Experts of a small language model.
Size: 9 layers, width 224, vocabulary 19052, 33.5M parameters.
Experts: 2 picks a token, a softmax router.
Training: a variant of Adam for the experts, 539M tokens, 4110 steps.
Below are experts of layer 5 (counted from 0) of a mixture-of-experts language model. Rows are named up (a neuron's input weights, with its number), down (a neuron's output weights, with its number) and show model dimensions 0-223. Each number is 500 + 25 x the weight over its row's rms, rounded and kept within 0 to 999. Numbers have three digits each.
Before each expert's rows: a language model's description of what the expert responds to. This comes from a sample of Wikipedia text that the model never trained on.

# expert 7
Mid-word fragments and coordinate digits. Inner pieces of words, like cow-b-ells, ar-mb-ands, or-eb-ody, and digits inside geographic coordinates and decimal degrees.
up1:516489466471499510458469489519517525516520503488462516512526475488504550525501531514510500552508488482493504481491523472511479498470507519498502469485498504516472494511461475488523496500481495529515463493542492493472462521467498477502481481460488498525473457466536484469519505506530508493496492480496501534541520461487545565508521516510497548496464494482486533503511450583515476488493502527516524470470481519516499513491557526510496511484494478530501474490489454467553482499491498472508443518519508512500514546493514502497513521526515501508499532509471504479471516554450455517487568525520520570438522513473492483470459477481530487467491478527524510500484521478498517524509
down1:490466484521500451518509542455489457518486505479538525476476455494471500489501500480523491517526479489517487513433521486528533478493479434500472485506480573475493507493481524479483495525498499503487477500557501489475508454480543536535463527513529507533499477520488493513519542517511513483559490543486506517473461505511503488484476488505506483516451529458540497531469489493538516481496466475537497504495508481510511464473519502498474491499471543452532482526492489533498517506478539493508502523475495550510466527475455515483473511505502502458509536518484507507488509485517488490499489461475537508464489526449463468526493479485484548552497509495486535507476526500527504452485

# expert 16
Sports teams and competitions. Words and digits in sports and motorsport text and league tables, such as Cup, Racing, Championship, team, player, and table cells.
up0:510468481450493471505522547469529489536534471487486562490518514509495476468536472475539502522478467520488488551519535479511482486523453530470492529497490500517475478510508451542491519530539466521536529526497513497503539450511509471495519461512487464503517459475565502498449508518538517491514470527520471501500492500509516534489496515477525522496514504514476537516492493494505514499482485485541473471503502491439505518475484490504487486476472497488506500534499531466522509515524451495485482498527465459486494504476478501493516472497526500472532523488438527521522469488504458479478564528478535506469467524527458486522510514480469482530504462530511503523500484498459518493541
down0:512515539514499515503495450524491522486513505470508526539465478513472449457474489527528510539501515523524474496518462501497504514459514498487528519530485515498501484523505487463525511504492462535520461551536503479510510495445478539480522490510457510484490512449502466500558486509486491518518503524474503487517526462471479489528433521488535548492450437527493507493519501486515478491505530528518513461551538539502527525479482518549478524472503524455518486434490518497546530493492484539523486490556509534525490507501534506480486483520511499502493488455482479513507481483506493496528498507496470469518463467467551510515501502527499450483506501509500483501494505499507531543495

# expert 30
Comparatives and award words. Comparative or quantity words (more, most, less, number, largest), award and chart words (Best, Award, Prize), and line breaks after headings or parentheses.
up0:484499487500501509457550511521534545540478490542481515451536468470491491470486522534489507470499511494442461537483504533477498535470499522502525480484482484519476500493505526477470471505512485505486576512512495521550467503487457477538522498491543422468463520522493518480524453509517507499514513475518476469502520480480518451435503510474530508493496533542517505509509498488497516501519510507514532523474518564528504516487470520459460480527481507495511503466501539493493553464527501529466500519483529545501513484483505521494531497500463536494508481536487489482517523526486498475485537532499500524494540485492440470481489496511495473511532489493494507469493486486512534471489
down0:465493492495513499501504487530509498570476519534521497497529494501480491537488454530536554540522551520473506522486492502510505440508481517524496512472509489518503536520493446526522456522479509485497527513527460502519501488506488472518456475509462476513506528512462535497520487484519504490524525512490511547462533438448500478496547519474470489466483519514504473467441502565462527536508489500468502497517486462504501504484516458464503468543538503515522546501511509511448496468471462465483522510487521528476451509554485508511474499506492492502487480480506504487471493467474492491514520517536547491485522478504465465494494513474518476492501514460538482514529503490494499489482

# expert 19
Verbs and relational words. Auxiliary and main verbs and prepositions right after a subject or comma, such as was, is, were, had, with, by, been.
up1:501490515474512494471478514490453475510527512502496509489518498491527524506477517498488478467511519508493511510531490475503512550529478494467530505518492504517534490534490508507527450539489483528444467500496509459479496532481502547539478476498534514480499502498503519466548459534478539487519497484479488511484509497531508509564525468534488506509482533530491499514485483478527480508547512510489481507501485505543502519467509494506478481524488490541536521514493447504526529474488495478485454480458464483506495515460523561464571508495516454472498508464543472439543452478532517507517462509479485501505559511510504525524492463495518497517565471516514522476497540519491482503540
down1:469573493506477482528481506454493492477492502477516516443509486516529516475517511514481523453520506490484488515544537496497498515548526508473532505493507552538526509526496507503519505501509523515517477492477532510507481541508509530501526475501536511530489495511461473456458490469481524472540481482518490526545489500508510505518470491475475452498514544530521467588506485496508492453513491517499467497503463499483484474489478489512454529497476546529472525485493471517517515447504532446531494485522462497485490496500464506484537480485507476482497518484532494513498468475496549513502445486460506499519525485513516549511519522507492477559489496515526540488479518491520503453456